Weights of a small mixture-of-experts language model, trained from scratch on English Wikipedia.
Experts: 256 SwiGLU neurons an expert, 1 pick a token.
Below are experts of layer 11 (counted from 0) of a mixture-of-experts language model. Rows are named router (the router's row for the expert), gate (a neuron's input weights, with its number), up (a neuron's input weights, with its number) and show model dimensions 64-95. Each number is 128 + 32 x the weight over its row's rms, rounded and kept within 0 to 255. Numbers have three digits each.
Before each expert's rows: "comes after" lists some tokens at least twice as common just before its tokens as in all text; "gets" lists some tokens that make up at least twice as much of what it gets as of all text. This comes from a sample of Wikipedia text that the model never trained on. Tokens count by the router's weight.

# expert 4
comes after: "=", ":", ".", "-", " =", "–"
gets: "=", ")", "|", "1", " =", "0"
router:128128149181132148119120164102064130095080120127094127130185143136134151118131048152124102178096
gate0:167105173148155126113138154082139089092187115125174121123126199151146117067119104140133085133117
up0:124170122129133136061139139136178190111171156170123145127138166127144143126160168114076149157154
gate1:084163078140073127098110180156193086116138109162137176134176115162139170100118123126152189111133
up1:107143113070081075110138121100098159083112063071103079116116194125145148127112174124161173165145
gate2:107150124051102180177119109116131173124098083094105109055106121124066118103124084087112112118118
up2:118133114054108169139120113113071199123139121151138124197144093175149108104087120101117159128078
gate3:096124120104080149108091093078160120142131140078111133166111102166121090106060083128150094134077
up3:146120121123162092110137124117101130155121162148140193072176119110136114152104113183155081117075
gate4:153096145145143173135175118155103074170150100152139162068196089115160097132133114200181114173069
up4:155111150144126119088140061139079070104065146123126125135176138169142138141118142124170094163120
gate5:130148119136196132099123146115116108124169151088066102139155066196119084130154104095156130130150
up5:091113119109148163139155160205147088152121195095122150172151096174159107156126102159088100141157
gate6:109101148182112154132075072096161100108132091070114107147139124139165119114088137077178159131113
up6:097093089123143131158062117109160101107104128080099156106096138141100185184105080122113132181148
gate7:141095147133080084115180144207138090176079138118122156190150133108142142110153149204106141135151
up7:138129155099159142204109139147143128076097170087115153097131131162081086113083131152156160168159
gate8:221110155133111110172079173105124127092062158146115140130184129126132116200128108072130150150140
up8:085103136105129149112177102147156205141103125133170105121062143105087108116101152137078159092157
gate9:152190172075125104140143128131119167104142117074145161102129137140167077129126101109143092154211
up9:069081150194104175074135149101151099114120131122125087104130105167172132097138107158077130080137
gate10:147132154080139159109129096102114100185147104068115157099147144122174171139140080151121091102096
up10:087153095096115089150133187151119129124110148186142100114119055120110074095172156157138136173164

# expert 6
comes after: "\n", "  ", ")", "0", " 0", " 1"
gets: " |", "|", " in", ";", ":", " In"
router:179108153172150084162116172142121159051113104151151140153109134060120139098160097163116100162064
gate0:098082143203149182110119105115125196061087130115154120133134114142132147089189094130111107152116
up0:127161098157092158137151126119148082120087144161103174093135110119068087188085124111142075047109
gate1:130083097104131103129163069099132032084144196185170124119155144182170155102135101136083175111119
up1:107188111083102155140116151136130186154140103052112137120104167081092110087128160146153083134099
gate2:168101124064196149123125110104166130159132101156194146193100137115114138132162111156158152120058
up2:078090132149084133134123124134140128184127173078134174143100093110159121109114097105133121070133
gate3:145131081132122181190100143062103102112118112096155158121129154064152103132143115127100120179047
up3:129116173118137104117183145128146158142133141168086165113126114204116134116113144086160121129184
gate4:147125146142103135169151127126128117074142150070143112059090139123132165123139162117097172102096
up4:155152092098102134093153105140134126136083090144128152188168142177120096098100125127099069152163
gate5:172124086128153145079129155184155114139126096069107110188106143144116126103166164128095134162136
up5:147122125119192072041146152127139104169114078095130075130097127161108120101178128155151153161078
gate6:145116191071111137121109124147143093097175094132123138120149111137133173138172121164090123104135
up6:107180116122133115188153173088114131120166090146136116134065126127197132105131095097128075117107
gate7:103089138148088110131191160144084149159140170113069158161122118129122189032117148143122135112078
up7:126155165113161171163071109135162073143212091125190151128115169182072120131104102046090141186184
gate8:139178116083100180129157089122113112115169151140123147099124161098139088114180144112059108126148
up8:180111073189126153107105096148098119161106085162121172114197110126084088099162161137119191161155
gate9:156110151114223097105117149099114146141158107130112155169176194085071214137121138142111159143105
up9:112149066155133142097076153116076180118126118155141117143164193147068122148154116150149167132134
gate10:124124075141109145089046128067162144135135110158118108144148178140107126118125100132131202206133
up10:156113182138158153189201109183084118158110158104159176090152054093145122127156152110125073071134

# expert 10
comes after: " of", " in", "'", " to", " on", " for"
gets: " the", " a", " The", " his", "The", " an"
router:131144179122166143138143132108092153070092164160150066153139051074170164123154166187147102171109
gate0:142130078120077157133162154131131107148136147118147139194141144115165137153205148138090031086175
up0:163114164150151143082155050135140096074110091070089141144117158108103113064112160135140128101134
gate1:137205066092181121133133130155116124121074110132182138141160106174154155065176116123081114152138
up1:082127122116157119147192122158107090181061151180213086185122133175168115116193149135063108143030
gate2:175107133147158124157132106131178157170122150156117145191144127139064163155184132095107150111076
up2:153079118121121083088085132112150174133150159136135150080133128226170114164199144171185160112097
gate3:133116189117173145131111154148157098106145058156190083092093110059164135142114149163126144123124
up3:096121110120086124149085204132144140121149170125098104157152110090175091131075176087130087153106
gate4:125167088124141138152147120148121090117075153194068105127132103102159165085124151117107129124172
up4:066125145125107128106128098114152125148123133130144124142173151161096097155189104094116068113145
gate5:134126166103183118165136132115115169125112187167134118114123096099111121170088194159120109129081
up5:125151081113125126102144216099108107062073141101102144192176141124138108141212124100122095128097
gate6:155100143134110144121135147105132054117071124098183131126118102069176123182159169089144146174116
up6:120111138121115082123140184145078110087128147086114111120152157116169150170194139139198088130133
gate7:097175182123112053152144092138084100148156167113172087132102088124114128090177176170108161141139
up7:117182104129155104074175117141091142100165175112099124115115146135117087094182093137055177142106
gate8:137145091142089136173114138157129182052165126072184085120069134128143129166127139101088074148079
up8:158089147115140104087115161061139113186119170099112151176137106135066102128114084150172172123136
gate9:140098135087147164191115115118193082033107138183132107139122101154151172116091135146059095131118
up9:121135147127166112150128148148160097141161116113116125133149146086091228168136105176128185213071
gate10:181103146120160117116106139189075110137150106152086125099109123136135103128101099100155133153151
up10:134144155104147161133127094177079139139094143158112123130116137093136077074134097185159126216072

# expert 15
comes after: " |", " (", ";", "|", " T", " P"
gets: " 0", " C", "S", " R", " U", " L"
router:131126154161163139147139146085158126092109162146147138143139097121101147106129014131145118176055
gate0:115090083147139183161127104132120113134143098090146108125169105121154086125102106127139163093081
up0:147095143152120153101127111060131186139150092090109156134095061129181186126123147110110157142091
gate1:126015135184148101072110143086128116143133149139088152125100123136139106138129119114115082151154
up1:158087089178172152100112119148121159189138156113103098119100164133161088139104130115084105171154
gate2:168224122171163088165105064117152162151204106139136116126154127112168124165169119122149126122177
up2:172077181163158139142103123175142108209102146131099184097071114130135139131131143093149092169091
gate3:147151073203092141100127173101170130177153084149082124169083070120185152182135155124095169123165
up3:104109154139087097177111079149079140118109100153078094112072119161108132109132140164156098139203
gate4:173139144130140086124129161190168127120133168194102134099120163176143144141142133135123130131206
up4:104179082129104154130140131143147195129107103132144177133153120134127178038153150143148090117103
gate5:123145103124055131077080122114139075111087060157061141157110096144127176137183132116164104141130
up5:109167116122123088140072105128169109121108078055123124162104104148191148123180130112095076125139
gate6:168137093111124104160082132124102083114139127120129142113154059121118105147106213152184115117125
up6:130188128142201141139131124107144116123099223127116153125200091099116122144125168102109052168138
gate7:160116149195145097172122136122118147158189134131179103115107144130122095078155152123165158149054
up7:128138177114143122082112170093162147092100172058158098151142145182128103157110140134113119110084
gate8:111124123066134141151158104150113131148077143093154079110138150065126106075117167127125120116140
up8:094141139168120123078140078163184124176155100162131198105137135153167103137107133147125121082130
gate9:114145126116129134081159200161113144152168148103140124185081130131139137149045118198086103146106
up9:156163150146192159114146130185113086091061117145125116153120116096089092136098134094075085082161
gate10:102114132128184121149149094097214124119175114125099101112145124071152175191117092100130138098142
up10:117119136106148085126177147108089141066085117103113115195165111204152160110107089127104135087136

# expert 7
comes after: " |", ".", "=", "\n\n", "|", ")"
gets: "\n", " (", "\n\n", " \"", "-", "  "
router:165116203117108122207102143094138127094134179171187118168161101128087130114137104166103107147089
gate0:110103153128172164118151140146121164155077134081131122053068192142124130104188107130188181103091
up0:121147087143087107136131166204136119160142138149133139038142100104139132099121107138133143097049
gate1:115096195114115128139124110171170126183090103178108095169158115147120164085207108142192182131101
up1:157119067189115073136139143073097116084186128120155149164084144103100086118070125113100149098125
gate2:105180124125045150153154073108177095131133125176152072132163131155132117127088132088120116095152
up2:150123191100124115183129113078121123169115158136086188169114105096169122099182167131168080082154
gate3:120117096097135122160176147154165103126104077159191112087131142139076128087117126108146170071126
up3:128176153098101215122158136147167095137161159188132082131144100113139117103095118083152125087139
gate4:101129130101169153168099193153114116143126152161037099078116119129091102083072110145132106148130
up4:170110078095121178168119206110153118138129179111046169107177104161084136107126093169141078099142
gate5:151134129148103171100074181185107115135129113114185165177165085121108101185130176171154132150146
up5:153058175167119138117108120190127156124160114130163158182147103085118137172214205176161100156123
gate6:121163143137122154132114086146134125103143145073207092140110126097099166143090120113167144068116
up6:119199093119116130157170094115130133185105138115161129148123101161099183180104167101122087140169
gate7:140110094110134176170135077134150120033058139147189135142118115142136146155111151092100079175072
up7:093200124109110099147116171143151089096127176135108167098157117117121130070157164210086098196124
gate8:167170099080100139102163114123100136163082057177149156129144108073153094104177160120094080162110
up8:108122097105079105066181117146089124176099085137156114142103108104131103092155144070095102177114
gate9:093096107090082143174175170134142150136175177128198106104099071107092158090086193112155131138123
up9:139181123097141150113150133185123113173115142125145014093117095139132144104155195076145109164116
gate10:130144187109168113149161159128166097151106146119155127120114160126104096134114172089183153114122
up10:103140090155122067150050161162133116159162044119120169136096195154132080114116074100154138041147

# expert 13
comes after: ",", "s", "ed", " it", " such", " he"
gets: " and", " to", " as", " was", " of", ","
router:173100139115107177148085173106132118123129132115109134139125119118140146086148070159114088151110
gate0:186154123102153114130117155110102065116122127136111146203066114078148135102078167095077139101158
up0:060144104077092171110097198108127100128120098174105164153139131086168173127128164120181117146135
gate1:146137106151174127132161121143155136174124170166078136143087064185096119104176161125107152106102
up1:161106102072088091179123111109108078080072079134222151132126135093191156155133166122090074068106
gate2:129080085138120150155143088151170149129123140085146197096087171123141182167099108194123102091099
up2:108119175110110146101117160107055102134133092124173098082143136151096135105136121067142168096102
gate3:107125131102143114143177088100052144181170166136145117159181162172082077099138120173091128124112
up3:167176187160112126090120092113184115118104097121180163075133146074176191132174149148182089195130
gate4:142152141110115089119137106165112091143133114132121128100174116164172107128095169153086106148091
up4:146113099135131080148120080136152123163113040084126115166117090046145095085133131141146131138155
gate5:090139147113082195168151127197122109126082132099119154180075208133082070100187100084143101116099
up5:134145132167107126163117145073149142132126166109128150147156114110108146064121186195193118128107
gate6:169093156130133103079159132125110170153160184113096187136158116104135122056156126232068140110155
up6:100167135095180164126122104125116123082113124119199051122109113132201167147157116072139165118073
gate7:176104175109131131046170098110078099152126105114113100105124149132156134155098151104196144075130
up7:182066127125083122088116110124181155118109086097096141123169101171118138138161082140145127168139
gate8:071178155174135125120080112147090138091078095148151108165030119082211170152140143134057161087142
up8:169101117101170111117140172144181133119165134078101129130170107146075115114134162110151142164133
gate9:125141100156114194096167120143100121137156164123189171148129145148150182147186104140094068119128
up9:141155165107152053122100106115182149092164098167130095126203132095140115148157109134172157151087
gate10:167133099149087076127156080106072158191127147109104116159088107141146150133142116115173091128092
up10:153134107151167094123112085084094119123135127127115108135146124055192134131079137122131128118150

# expert 1
comes after: "-", "|", "\n\n", "=", " •", "W"
gets: "-", " en", " st", " cl", " ass", "See"
router:143088123135086185148101163102088145095128122131157107134060123143105138065184066167093098136088
gate0:095159087113108133118135147099141150115073118138144177154149128155139123093124145127104127091160
up0:164074155141124046107127168098089121148109087109096138083102167088109092162148117135057180133114
gate1:097157199080128132190135075125073126142145092137107082147148103061126164144170157109135082118138
up1:146173149127126091060112195083112131128080185119160144105145114159092128160129124159142182096078
gate2:155080121099129139106144153125066137129116179128157103154104144121173153151141136145082037175162
up2:154140133217178143130058126142145093107139118131179121128091148148178135069102101147157071138139
gate3:125160128101058089139081098095145124100140117117140125128170129120160074109147165072147123128061
up3:170120143124102155128066131115120096101085116092073133174109213081096104161112151071124128083106
gate4:158150138131111121163076106207110130138092150168115117100106136147159199146101156167089104158138
up4:119132076110139130151110143144110120168154139108138099089140126081134094157134140164157076168180
gate5:129115132115123124136113140081125193191152116193090093148152082145093151127186121141118130153097
up5:163094142135096144113145080109165144149137106099116162183133059143157220129185162090118180111088
gate6:130128165118137092057148127056105126106173129095121178103146106100187161151109122101090123141052
up6:082135118164146088128155089108112049178129068151154119163132145110138146131184167145161187102061
gate7:098091124160083134132092113124132107141179117179105154122183151147147227113134118181116177136102
up7:145135150148140196131129098089116151166122145171134158119160120116118169204111128110102162107140
gate8:127144119116108111141118142145072148148080128104098115058095148161141157183152123147145201189147
up8:183124108125113115114119095136151156141218119119081122134159163082187135181063112135056139154134
gate9:142105229150038137115111130127180067090144101102115097133208221122142124131134126150190177142154
up9:114111099129062137166122149181141097138064106134094113084181111120130117035081105192127102135137
gate10:129133129132113119092119112153157119160141086101165113116117126108113143111157080124100103173100
up10:110083208121081124103154108171138130073099109138062149177073113115133133136139115117169162095170